{"hidden_size": 192, "qk_norm": false, "lr_mult_o": 1.67, "schedule": "wsd"}
Below are experts of layer 5 (counted from 0) of a mixture-of-experts language model. Rows are named down (a neuron's output weights, with its number) and show model dimensions 0-191. Each number is 200 + 20 x the weight over its row's rms, rounded and kept within 0 to 999.
Before each expert's rows: a language model's description of what the expert responds to. This comes from a sample of Wikipedia text that the model never trained on.

# expert 40
What it handles: Common adjectives and measure words like high, long, million, km, not, plus second pieces after capitals, as Pillar, Permeability.
down0,202,150,175,169,185,232,197,176,187,188,191,189,201,243,183,206,227,187,170,162,186,199,226,205,232,226,196,155,200,227,186,238,202,213,198,218,210,203,183,190,184,194,214,169,194,204,155,248,184,193,174,223,211,233,233,214,241,178,239,175,231,191,191,216,224,211,202,189,186,209,218,205,223,229,176,218,201,191,237,237,202,219,191,207,180,212,218,198,197,208,206,196,193,220,204,203,209,222,205,192,194,199,188,226,223,190,184,221,222,196,190,167,205,206,205,175,231,153,176,205,199,207,202,200,227,153,215,214,214,213,205,209,184,199,205,225,206,232,217,191,186,186,206,214,188,212,177,189,215,216,182,191,217,191,202,169,201,214,192,194,182,208,188,209,173,192,163,161,215,193,219,219,187,211,185,188,196,198,147,222,189,234,211,198,177,158,199,189,195,211,210,215
down1,192,219,184,200,221,192,229,213,182,186,215,191,217,208,150,218,207,174,220,221,240,181,184,188,252,218,199,195,196,166,198,205,201,179,225,181,190,201,188,194,201,184,196,214,184,230,175,177,190,176,204,214,190,212,247,158,207,203,196,199,175,244,234,210,178,208,175,235,202,165,208,164,204,217,226,183,185,203,222,205,209,187,175,234,215,220,212,204,190,216,180,189,200,184,182,188,195,223,227,166,191,212,198,214,180,205,179,201,184,195,246,190,207,223,175,189,211,189,173,189,203,169,186,170,207,213,211,224,171,201,199,211,205,219,175,220,220,193,185,189,227,184,200,203,237,243,199,233,238,212,174,188,222,220,199,212,164,196,221,207,192,176,260,196,223,226,204,224,197,165,183,198,212,182,174,201,178,183,203,179,188,183,196,192,233,176,208,191,189,205,208,192
down2,204,193,203,192,170,194,186,185,214,196,180,187,203,186,171,163,209,179,165,246,209,174,208,246,205,186,192,196,206,210,211,208,183,211,188,236,188,197,194,226,202,192,208,196,185,190,189,216,183,174,198,197,209,161,218,227,208,195,211,194,232,183,187,210,222,177,178,220,209,186,190,196,192,222,237,213,221,175,164,188,181,201,188,205,211,196,213,174,221,209,191,171,215,174,191,213,180,177,192,191,147,185,164,188,236,163,204,200,210,234,226,209,198,208,204,201,224,231,198,170,221,199,208,171,209,280,219,216,195,218,187,154,241,216,178,150,213,196,212,196,198,211,186,182,235,195,187,196,191,180,180,207,212,185,179,198,201,226,179,177,190,227,201,187,186,170,212,226,205,206,172,212,167,195,201,184,172,205,193,220,206,167,210,229,220,205,218,200,209,217,212,206
down3,201,207,193,193,215,205,167,207,169,197,226,175,186,186,218,211,207,201,213,224,180,182,174,219,235,206,156,202,168,184,155,221,203,206,198,207,205,218,218,224,214,198,217,211,168,232,213,195,214,173,207,190,251,204,211,189,205,189,214,206,190,193,167,179,215,162,197,241,201,217,171,202,219,210,221,216,199,215,177,191,217,163,163,186,193,199,233,170,226,203,197,222,193,230,211,221,192,194,197,194,183,204,218,196,187,213,257,182,190,190,227,201,196,200,165,206,183,215,208,192,228,195,195,191,232,165,194,226,193,213,205,241,155,178,203,184,212,225,188,193,234,215,223,197,230,196,213,194,192,200,190,190,183,171,207,181,200,223,232,210,199,212,171,131,188,177,199,195,207,232,199,201,162,204,175,219,201,222,186,206,208,232,186,184,162,200,171,207,205,201,188,204
down4,181,190,198,210,203,174,187,230,169,223,215,184,192,233,219,202,219,207,182,211,213,193,164,170,200,203,169,203,179,210,220,177,239,225,218,224,212,239,217,228,161,201,172,225,202,234,193,201,190,204,186,175,211,179,204,224,191,188,223,183,228,208,212,178,213,190,236,192,198,214,189,171,233,210,219,190,212,202,217,197,210,196,235,191,216,186,189,197,198,208,192,172,221,172,201,145,171,198,187,180,186,212,200,216,211,225,199,209,181,189,233,199,177,177,221,210,202,197,210,192,221,209,214,181,228,165,197,180,204,221,204,192,199,215,192,203,195,194,181,188,229,218,228,220,207,193,232,199,221,177,230,243,205,165,194,178,199,180,193,263,209,196,215,188,164,171,208,206,200,196,231,190,168,212,186,185,208,195,204,219,204,147,220,217,217,223,232,184,173,159,180,200
down5,182,199,183,195,189,209,194,197,206,203,178,233,209,224,181,196,226,177,212,168,166,190,194,231,234,189,211,174,194,184,217,206,223,205,198,188,193,168,242,208,175,216,218,217,211,164,195,186,201,206,207,210,240,193,183,199,203,226,206,184,186,220,203,206,208,197,205,178,222,211,178,196,165,200,226,203,184,216,179,209,174,163,228,205,196,184,233,206,231,196,204,201,189,179,200,216,175,206,175,214,237,219,232,211,231,131,219,195,194,198,171,192,212,181,210,157,217,176,147,219,202,200,216,244,198,190,224,168,191,219,193,187,214,213,178,213,204,219,209,186,193,222,188,197,175,190,174,222,210,182,179,192,221,203,211,206,168,208,217,198,211,176,202,192,221,209,155,185,187,202,203,207,190,237,188,202,145,206,232,210,230,194,176,228,193,181,209,227,213,223,210,165
down6,206,172,230,201,179,181,206,210,221,214,184,192,248,209,208,215,205,201,192,195,244,182,199,205,185,237,234,213,219,184,180,184,225,209,197,197,220,235,228,174,233,192,192,175,186,228,242,182,188,226,217,236,214,192,222,192,167,202,201,219,189,214,218,234,209,213,185,192,211,211,193,215,222,162,196,212,203,175,219,197,201,203,202,234,182,214,220,212,209,181,191,170,179,191,174,169,203,200,202,214,189,224,204,185,180,177,217,195,177,240,201,198,217,203,200,216,178,176,207,173,169,218,181,208,187,173,209,230,192,219,202,219,179,201,189,162,229,204,211,190,224,191,184,178,188,207,229,168,205,212,174,176,190,179,247,179,182,175,157,219,216,214,205,230,193,190,189,203,182,231,167,211,222,222,218,232,195,204,146,168,209,202,221,201,179,185,209,173,210,179,203,185
down7,220,199,206,187,195,226,206,181,216,247,193,183,244,198,200,196,198,216,205,218,209,199,180,212,203,216,181,207,217,203,182,190,208,168,194,194,208,219,219,194,171,211,227,195,203,184,199,171,204,213,179,198,171,208,234,224,191,192,228,230,203,152,211,195,196,193,209,170,177,219,182,189,191,151,200,218,189,182,191,209,222,173,247,200,187,176,175,221,251,183,217,190,224,216,189,171,179,165,198,213,197,229,210,230,192,211,202,186,195,186,187,199,200,196,190,178,155,188,202,199,193,172,182,216,173,204,180,234,214,216,214,190,215,195,210,182,182,193,219,176,208,191,226,195,186,184,230,191,183,197,227,226,178,185,242,223,182,209,163,218,235,202,243,229,181,187,170,222,190,156,226,200,226,192,212,200,193,195,207,218,172,195,222,208,186,190,189,193,165,242,226,234
down8,208,182,204,210,220,180,173,188,207,207,200,186,209,182,206,207,208,207,196,176,200,197,208,243,226,216,201,168,231,178,194,181,191,185,243,187,182,211,185,177,199,202,239,186,220,223,217,208,209,166,188,215,178,187,210,240,217,195,182,198,198,178,189,166,185,223,193,209,214,197,186,200,194,190,231,208,241,239,202,184,197,202,163,167,158,198,212,201,181,191,202,178,181,206,219,194,196,210,192,217,246,242,204,197,221,216,188,188,198,237,209,190,220,211,180,178,201,212,172,220,193,188,228,171,215,179,167,208,212,215,218,213,213,188,200,183,188,229,225,187,237,162,232,183,200,231,186,174,202,191,202,212,197,175,178,223,208,213,176,206,194,191,142,220,222,168,203,182,187,199,217,201,233,169,210,208,188,213,222,191,218,215,202,156,189,208,195,184,177,246,215,154
down9,206,196,194,219,230,194,191,172,225,212,223,190,208,225,230,182,206,208,221,184,171,182,220,210,221,161,212,219,199,184,241,163,190,220,212,201,174,160,215,181,195,199,185,194,182,162,213,219,221,213,195,177,204,211,185,232,186,189,196,196,192,194,205,193,231,238,243,230,169,228,216,172,243,208,164,171,208,196,210,184,199,153,152,223,215,214,189,232,198,222,190,210,199,181,208,201,173,203,235,196,167,206,191,209,199,193,180,161,184,229,210,210,227,173,184,193,185,220,171,198,188,179,178,208,181,224,213,175,192,206,226,157,203,205,205,225,203,194,173,190,186,196,194,160,226,181,216,203,204,206,172,187,202,202,211,186,221,194,192,217,213,185,197,198,177,192,204,187,232,203,170,189,222,182,242,190,191,209,247,166,205,207,217,170,206,190,196,196,183,185,204,209
down10,174,234,216,203,164,213,199,196,153,176,210,195,193,191,217,209,202,184,212,179,209,192,208,200,195,200,180,196,202,216,218,184,197,192,194,195,218,204,195,193,206,222,194,214,175,194,189,186,198,211,209,225,222,193,177,200,209,245,193,196,202,187,189,201,217,190,226,146,215,195,239,215,181,157,179,210,204,191,154,225,229,205,158,216,199,193,167,190,197,178,215,205,224,204,193,181,193,191,175,187,207,213,219,199,221,144,246,229,218,184,194,221,247,214,210,220,178,207,166,174,225,221,222,175,159,210,216,193,195,185,212,199,222,216,190,196,173,163,190,217,224,201,205,181,197,204,133,170,209,179,231,191,235,199,224,204,212,226,224,200,218,167,227,219,198,208,191,225,208,183,216,200,227,236,208,193,194,213,215,187,172,187,240,210,193,200,189,197,195,188,213,211

# expert 22
What it handles: Words right after the, a or his, such as own, same, new, first, example, father, largest, final.
down0,209,188,215,197,202,176,221,192,166,198,189,211,156,189,218,221,210,217,216,181,228,192,236,197,210,219,203,206,201,198,191,217,195,229,193,216,202,189,198,199,192,205,189,192,200,189,156,162,173,202,208,200,205,211,171,212,170,200,221,213,226,227,216,226,187,163,181,194,163,170,218,199,213,183,198,221,196,195,151,193,204,168,153,197,181,185,193,175,207,223,228,159,188,190,218,171,181,181,197,183,190,195,209,167,178,204,202,217,201,197,196,191,201,196,176,187,202,216,178,247,211,201,229,182,194,217,204,182,186,183,181,252,223,178,212,235,177,207,229,223,204,205,226,224,183,171,232,192,221,176,160,204,175,230,206,189,179,201,204,174,176,182,225,198,183,183,181,164,211,194,217,240,202,181,213,192,183,178,172,189,204,170,197,202,178,174,225,244,201,199,219,221
down1,210,152,195,180,164,192,203,204,204,206,216,173,184,187,206,189,169,193,228,194,187,196,231,217,191,212,223,177,180,246,198,214,210,221,197,203,229,223,207,196,182,218,212,203,181,223,192,192,190,223,213,196,193,205,176,200,169,199,195,166,160,219,208,212,204,211,177,186,175,197,217,214,191,173,190,168,176,212,187,224,194,204,178,194,214,194,238,196,182,225,204,191,213,149,182,197,204,196,195,206,198,144,177,186,180,184,242,187,239,186,161,217,191,154,198,201,208,201,166,252,219,220,210,224,204,177,208,198,185,226,202,204,211,176,216,194,231,217,199,248,210,207,214,212,226,184,199,191,186,208,194,213,199,255,195,195,218,167,211,177,189,186,198,199,201,203,168,196,241,212,196,227,239,179,235,190,197,189,182,219,214,191,209,207,235,195,216,220,169,189,215,191
down2,219,208,217,230,206,173,202,216,190,207,229,168,212,218,190,187,215,190,200,173,201,191,158,192,203,206,205,205,158,196,181,191,213,193,197,221,193,227,234,205,181,186,213,173,194,192,194,209,212,216,184,192,185,188,183,198,184,205,217,244,216,206,216,210,245,170,214,205,222,200,207,186,190,159,202,190,204,215,180,223,187,219,223,204,218,190,203,191,195,189,158,186,169,187,193,225,196,177,229,201,208,206,241,201,172,190,237,205,224,194,230,202,211,188,219,196,216,161,180,199,231,189,212,188,180,195,182,200,186,192,205,227,197,224,205,214,196,181,226,154,166,190,187,165,214,235,206,223,215,197,207,167,212,197,198,208,190,229,240,161,232,198,223,161,180,220,217,203,153,163,161,189,198,199,167,208,173,226,207,218,212,179,216,165,155,206,197,203,225,184,188,193
down3,158,184,233,229,176,194,221,201,212,210,254,212,164,181,220,215,203,208,200,186,221,215,204,174,201,207,196,246,186,172,193,217,229,184,217,199,200,182,192,217,223,244,222,198,208,224,238,204,197,196,181,175,199,189,235,207,196,167,194,210,215,200,191,151,172,200,227,185,193,185,171,204,182,212,174,167,194,179,198,196,176,194,201,187,205,184,200,223,176,177,174,178,209,182,180,211,180,253,204,178,162,191,213,189,221,191,191,210,174,205,209,217,234,213,201,203,192,186,210,180,207,222,189,192,224,243,198,199,240,213,205,213,201,215,202,203,159,170,205,177,187,202,174,179,176,197,233,177,190,186,198,184,208,189,232,215,229,211,218,206,230,192,186,218,188,204,206,186,196,230,228,221,180,181,170,190,194,197,255,204,180,215,204,189,237,220,178,209,176,193,197,210
down4,205,209,190,235,191,205,194,153,223,214,213,226,188,219,245,202,199,179,167,222,215,172,211,194,189,190,185,203,232,206,204,187,194,161,170,227,217,211,226,197,202,217,177,209,204,236,204,205,145,188,193,208,186,162,188,218,218,206,209,216,182,203,196,213,205,228,213,204,196,213,192,166,211,196,190,200,197,201,210,183,200,198,212,208,191,190,200,177,222,184,210,260,176,223,194,207,171,197,215,191,176,179,169,189,199,196,227,203,226,243,204,204,190,210,175,208,170,219,219,195,182,214,185,175,143,181,202,198,239,157,187,170,211,222,186,214,184,224,200,181,230,237,235,182,206,190,184,220,233,211,221,202,192,193,231,193,189,222,215,215,171,183,215,224,217,194,213,194,195,185,207,169,209,199,220,174,186,188,246,183,183,153,183,230,185,204,218,207,215,196,210,207
down5,223,133,195,214,217,182,201,190,235,204,201,198,168,198,236,177,234,217,213,169,184,218,198,214,187,172,245,207,188,204,179,228,224,231,196,202,203,219,189,195,187,182,205,219,191,192,172,153,215,220,166,178,191,179,180,184,192,208,186,178,193,177,196,234,193,195,194,206,201,220,200,207,197,200,181,193,148,224,195,192,224,217,170,158,193,186,200,203,196,222,183,217,193,201,200,179,230,198,194,192,248,201,200,210,212,173,221,162,227,170,180,209,199,197,217,195,207,219,192,202,233,220,191,249,211,200,202,191,196,214,179,197,168,179,211,233,220,175,196,236,167,215,200,191,186,190,179,198,233,182,212,180,176,206,200,207,208,215,219,204,193,189,223,213,194,225,189,205,204,178,181,203,237,229,222,209,217,171,197,189,246,199,234,217,200,199,224,185,207,189,212,242
down6,177,190,184,199,245,185,230,204,162,207,199,232,227,186,197,205,176,224,174,170,203,211,190,210,193,184,204,223,205,178,185,177,224,211,193,218,172,207,179,213,199,229,161,212,177,170,198,199,216,219,178,208,210,183,213,195,192,208,223,178,209,183,196,199,210,193,187,187,206,218,175,172,216,182,197,224,198,212,189,192,180,214,218,168,199,179,207,167,183,183,209,198,172,174,219,193,178,207,190,172,212,228,210,233,204,187,212,281,173,247,171,191,197,198,227,184,175,207,193,211,218,202,217,212,166,228,208,183,208,216,210,166,217,223,221,152,204,234,209,169,221,222,221,167,217,204,205,168,224,167,192,234,156,215,188,194,188,219,193,181,223,189,203,214,197,205,200,197,202,205,203,175,200,185,194,169,191,230,185,189,207,181,186,162,192,191,182,208,188,200,208,235
down7,211,202,162,251,223,216,190,191,207,227,203,199,197,205,180,213,188,203,208,197,194,245,202,192,189,216,214,219,200,195,217,158,199,209,239,171,227,198,189,203,209,177,172,210,170,212,204,166,209,177,204,169,235,193,194,179,193,182,185,197,178,186,215,181,180,179,203,199,191,200,176,197,216,201,246,211,209,195,191,191,239,203,197,217,236,169,212,231,185,231,159,154,199,186,224,188,195,189,209,206,213,196,172,202,220,220,209,208,194,171,206,196,178,188,207,198,222,209,186,206,201,185,176,209,226,163,158,208,215,189,198,213,220,203,206,202,200,207,219,235,198,182,171,207,206,200,208,196,198,186,177,225,231,230,211,195,192,202,140,208,240,175,233,197,188,170,229,192,222,212,177,182,196,188,213,215,216,166,208,186,226,219,195,213,138,205,233,182,206,212,175,174
down8,188,205,201,221,179,164,201,219,168,212,176,210,170,189,210,233,235,170,195,243,179,204,202,204,196,213,199,192,181,214,208,205,209,215,185,197,173,177,202,179,203,183,211,208,205,197,201,177,211,195,248,229,209,210,194,256,208,197,215,204,239,184,174,205,208,231,193,212,204,215,171,181,201,195,223,197,208,198,233,189,181,172,221,173,204,216,190,199,235,222,227,204,193,190,165,201,203,172,203,196,236,221,189,217,232,189,158,212,202,211,233,185,200,209,192,183,208,180,175,197,215,179,216,184,226,192,196,256,211,202,183,160,217,167,224,186,186,218,164,172,261,169,207,238,209,207,204,176,222,198,219,211,167,217,196,187,204,188,198,202,202,220,183,226,195,231,173,214,194,179,192,187,178,184,178,194,187,233,223,211,218,206,210,177,213,200,182,210,218,205,183,234
down9,184,214,238,182,163,202,206,231,182,203,208,215,197,233,205,236,201,164,176,198,190,183,204,193,196,226,213,216,227,208,204,221,188,207,199,184,192,192,219,202,167,189,207,223,219,189,204,249,188,166,214,190,218,214,196,177,196,200,233,181,212,175,220,182,189,197,220,236,205,196,170,170,199,186,212,200,192,198,223,201,212,186,232,195,173,209,158,196,206,230,208,224,193,176,203,186,222,220,165,187,175,208,216,206,261,223,161,204,191,217,198,211,193,210,201,188,225,229,214,198,179,203,182,202,210,213,199,203,221,172,244,183,191,198,172,205,176,197,166,171,195,195,176,218,172,208,202,232,220,227,217,190,166,166,182,203,189,226,208,211,194,234,188,219,181,194,178,232,192,181,217,200,161,189,170,225,207,226,192,194,168,185,226,219,195,229,190,188,219,202,151,220
down10,186,208,201,206,200,175,185,223,184,221,180,214,179,197,207,184,222,212,178,209,197,185,219,231,215,173,217,210,187,227,180,227,208,221,191,209,176,201,220,205,197,172,204,209,174,194,219,194,225,206,208,192,189,197,197,174,161,199,222,213,184,209,177,226,244,223,186,235,201,240,212,194,198,182,221,174,236,197,239,204,204,209,222,209,226,196,220,172,215,181,195,170,196,192,214,173,211,181,222,217,203,160,185,189,196,192,226,199,184,138,196,194,206,206,170,187,196,213,186,204,156,193,200,204,250,217,179,221,192,231,195,159,223,242,183,202,208,198,176,191,196,208,161,186,217,218,179,203,159,191,191,146,226,192,205,204,196,240,183,221,208,187,179,230,210,201,222,222,195,186,190,196,208,191,191,215,201,231,226,195,186,215,195,172,198,196,169,185,175,174,244,199

# expert 9
What it handles: Short vowel-heavy pieces ending names and words, like -le in ankle and puzzle, -ina, -an, plus the pronouns he and I.
down0,158,228,174,178,192,204,174,193,205,224,221,225,180,174,201,201,218,199,197,238,183,151,199,195,226,189,185,192,193,207,231,211,209,180,214,198,204,191,209,161,209,221,173,208,174,197,182,191,202,198,203,194,181,191,209,183,176,189,175,196,191,228,193,207,201,246,230,183,200,217,190,206,190,224,227,186,223,205,194,210,176,207,157,171,210,238,205,212,176,196,166,205,201,173,218,189,194,238,183,164,198,181,143,220,176,190,219,205,201,232,208,201,196,195,208,198,203,196,231,215,204,162,190,195,171,213,202,190,203,212,218,239,196,185,190,203,251,252,175,165,202,221,222,225,221,197,219,203,189,213,193,173,223,235,209,192,197,216,219,202,214,188,181,161,237,224,207,217,197,202,218,190,184,158,215,203,203,195,198,196,199,170,217,185,208,233,219,172,214,191,224,217
down1,201,199,184,241,243,198,180,169,201,229,161,219,238,206,208,180,168,237,200,184,221,192,209,219,205,209,206,210,221,193,193,200,219,191,192,202,216,198,207,192,197,235,249,195,246,201,198,167,141,195,231,174,177,229,186,194,180,190,216,176,199,172,213,191,219,198,213,199,200,181,197,197,196,214,188,193,201,164,206,182,213,200,174,197,153,206,205,274,200,188,175,193,215,234,187,172,216,238,196,183,217,192,204,179,209,189,210,205,195,233,215,208,163,210,186,204,217,230,181,221,217,179,192,214,187,215,236,200,178,220,204,217,191,179,191,191,215,157,209,191,205,230,187,189,206,173,231,211,189,226,174,185,198,194,202,204,221,222,224,229,212,196,205,178,195,207,169,181,186,174,184,178,189,216,166,205,197,180,186,213,187,217,194,167,187,232,188,202,208,196,200,186
down2,219,183,183,178,222,221,190,221,251,228,195,151,191,199,186,184,223,177,219,183,190,170,198,201,198,200,220,206,184,173,182,219,236,197,202,224,238,174,226,206,189,215,203,211,186,218,236,224,245,230,207,246,199,204,190,224,204,188,187,197,225,213,194,198,207,195,173,186,215,204,200,254,198,189,203,159,191,204,196,205,214,174,183,187,200,191,191,223,177,190,215,194,188,184,166,193,188,191,246,205,199,206,197,236,209,213,170,165,214,239,219,205,202,166,215,203,215,215,201,163,165,170,232,174,194,193,234,219,200,220,188,223,199,202,233,204,190,227,208,176,206,193,189,212,228,196,217,222,219,198,187,168,190,200,232,234,196,189,172,187,221,157,206,201,200,209,205,214,186,187,186,184,212,199,235,196,207,183,175,180,201,231,215,178,212,211,215,198,168,187,174,196
down3,219,215,211,217,200,184,221,233,223,191,206,193,182,171,218,179,229,236,255,222,198,198,203,195,167,196,225,183,216,210,211,164,200,180,195,185,221,183,221,210,200,188,215,192,213,233,189,209,253,196,192,198,193,218,222,199,204,220,219,203,190,206,212,217,217,230,208,172,210,204,211,181,178,240,219,185,198,178,182,219,231,207,194,218,213,186,207,203,174,178,151,179,204,204,187,209,175,222,164,219,234,203,192,203,202,163,205,215,190,195,183,189,191,191,213,196,212,243,221,224,209,218,172,214,199,168,212,220,234,176,220,219,169,188,191,226,221,235,176,209,237,190,194,195,195,188,164,220,193,188,233,171,209,173,209,216,191,168,189,213,217,214,190,231,189,181,214,205,198,191,201,176,221,187,197,178,227,176,180,200,225,148,232,185,214,211,198,175,180,169,199,173
down4,183,181,216,192,189,186,191,209,213,181,213,193,181,212,217,206,246,191,219,202,192,222,179,173,175,184,194,168,190,197,204,202,195,206,201,193,196,224,216,210,191,200,226,205,217,193,216,189,191,198,215,180,181,194,169,242,199,210,211,218,193,180,195,188,215,165,221,194,181,227,198,202,170,186,196,192,221,215,204,172,195,172,194,196,235,218,213,174,238,201,207,194,180,216,190,228,229,173,195,214,190,207,175,216,202,238,214,123,239,151,203,183,220,195,184,188,187,198,201,212,212,210,242,194,217,228,208,215,202,149,220,222,202,193,203,206,208,181,251,217,161,203,218,213,234,203,193,182,218,207,180,189,206,187,217,188,194,217,223,197,173,194,211,172,164,167,215,187,185,177,224,201,193,218,205,167,160,201,197,200,189,222,187,171,189,238,159,199,190,182,176,167
down5,237,223,222,195,212,180,201,217,214,179,173,146,230,177,193,193,156,191,199,173,164,189,181,218,196,204,218,190,198,197,202,187,198,196,229,182,184,188,195,216,175,200,197,171,206,212,177,219,184,211,179,199,185,198,204,194,184,153,222,156,197,199,239,219,204,167,188,163,183,210,188,224,205,210,206,194,199,201,223,175,178,234,166,211,164,202,188,184,207,194,189,177,201,203,186,194,196,170,214,205,174,230,216,196,175,183,228,139,211,213,223,232,203,197,194,208,248,237,177,203,151,206,218,217,167,193,196,196,203,221,205,215,185,228,205,233,185,220,205,219,200,194,209,202,239,198,224,198,215,181,214,202,191,181,192,206,212,180,205,194,204,172,226,235,213,201,209,188,207,217,203,222,245,196,195,205,207,164,197,203,231,168,191,234,193,195,183,196,212,227,201,225
down6,192,208,173,184,213,201,189,172,235,233,201,223,198,216,160,173,214,221,186,202,189,180,216,210,254,236,202,197,182,204,202,209,226,200,195,233,207,208,226,233,206,193,187,208,189,201,171,230,195,193,193,233,200,194,218,232,199,232,227,213,183,177,151,212,193,201,168,178,216,199,177,192,182,179,194,168,185,188,172,199,194,187,202,176,217,164,232,232,213,191,192,220,213,191,160,181,202,225,230,221,180,163,211,186,195,179,192,239,182,217,190,204,178,182,226,179,244,203,191,184,206,233,210,178,188,187,226,220,185,231,184,217,194,239,223,204,199,178,188,216,216,220,161,202,214,184,225,210,182,173,193,206,194,215,202,202,227,216,185,202,178,220,211,215,171,217,198,183,208,233,194,156,197,184,195,206,197,181,195,211,189,199,227,253,212,194,207,210,185,190,215,221
down7,200,198,182,204,212,198,195,192,211,194,171,210,190,217,173,216,171,194,196,207,196,213,201,205,212,209,209,225,206,183,191,211,234,211,182,218,193,214,185,158,227,228,201,173,169,200,167,204,216,234,194,212,175,206,226,170,210,217,207,181,220,200,204,203,201,171,203,172,232,196,187,193,158,215,210,220,189,215,222,198,165,204,216,211,211,160,168,213,218,192,187,189,195,139,215,203,199,212,187,243,226,207,188,190,141,196,199,200,175,203,190,231,183,212,213,171,201,192,230,188,223,200,210,170,246,196,174,194,196,215,181,191,194,218,186,208,180,199,168,200,165,241,216,210,183,172,197,182,200,184,182,218,236,210,224,182,174,134,227,216,194,199,215,216,186,246,218,161,197,193,206,181,214,213,223,201,203,183,190,202,224,211,245,194,208,209,198,221,181,209,193,195
down8,204,201,212,239,231,198,218,181,192,168,201,208,175,180,191,190,155,229,218,159,204,193,210,178,237,231,236,184,230,241,201,211,215,191,223,192,175,206,170,192,182,217,184,187,169,211,192,220,214,183,197,228,195,192,212,217,182,181,193,210,175,219,211,194,178,208,245,218,213,177,204,169,225,203,239,169,136,190,202,195,193,219,193,237,202,185,241,161,214,189,208,206,210,198,184,241,196,159,180,186,209,196,202,210,224,182,196,234,200,201,193,198,231,206,195,197,226,172,226,156,236,215,197,207,200,211,222,206,216,179,192,195,207,169,197,173,187,209,232,205,177,200,207,212,196,206,205,177,208,179,238,177,238,201,218,203,175,194,197,197,185,186,192,186,209,173,203,200,241,178,196,185,190,219,209,188,191,200,188,198,193,197,207,196,203,240,190,194,198,174,194,167
down9,235,149,210,167,209,194,178,192,211,185,194,223,238,221,198,199,177,192,206,179,231,187,224,184,216,228,231,217,195,177,172,231,213,191,228,169,201,205,214,223,246,222,198,184,158,194,206,192,178,166,212,194,212,174,190,187,240,203,227,203,213,201,173,192,217,213,198,191,179,184,166,209,188,201,161,208,204,199,205,204,199,193,194,222,199,194,190,231,210,199,212,193,247,176,197,224,206,218,216,194,227,213,232,193,204,193,229,184,166,197,160,162,205,185,178,204,177,174,230,205,187,172,210,215,172,207,176,197,218,215,226,235,167,222,181,202,195,205,216,195,200,176,171,219,211,207,226,205,204,196,197,194,207,171,189,211,178,184,240,170,213,183,208,174,188,193,175,189,221,205,225,196,222,243,213,216,174,217,206,207,204,236,189,225,195,163,204,189,178,173,213,201
down10,210,176,158,187,253,199,159,204,220,209,244,172,203,205,202,209,192,206,214,162,231,215,199,203,176,214,245,209,220,197,194,187,220,210,214,201,191,197,215,212,258,194,182,209,161,143,219,192,204,232,228,218,185,211,196,193,196,209,190,175,219,220,219,186,190,191,170,195,177,192,214,189,202,174,215,195,193,187,230,198,192,194,202,199,172,195,209,192,194,190,204,228,167,193,219,213,222,218,191,219,209,172,221,187,210,223,181,198,208,218,189,197,216,190,195,170,172,189,205,211,204,201,200,221,192,206,205,235,185,234,212,165,219,202,225,195,211,181,226,189,240,216,217,217,204,170,222,192,220,157,200,184,198,180,222,211,198,180,202,160,244,155,202,202,185,190,202,229,213,185,206,187,179,201,190,226,182,172,198,189,194,165,191,144,182,175,196,221,200,194,220,208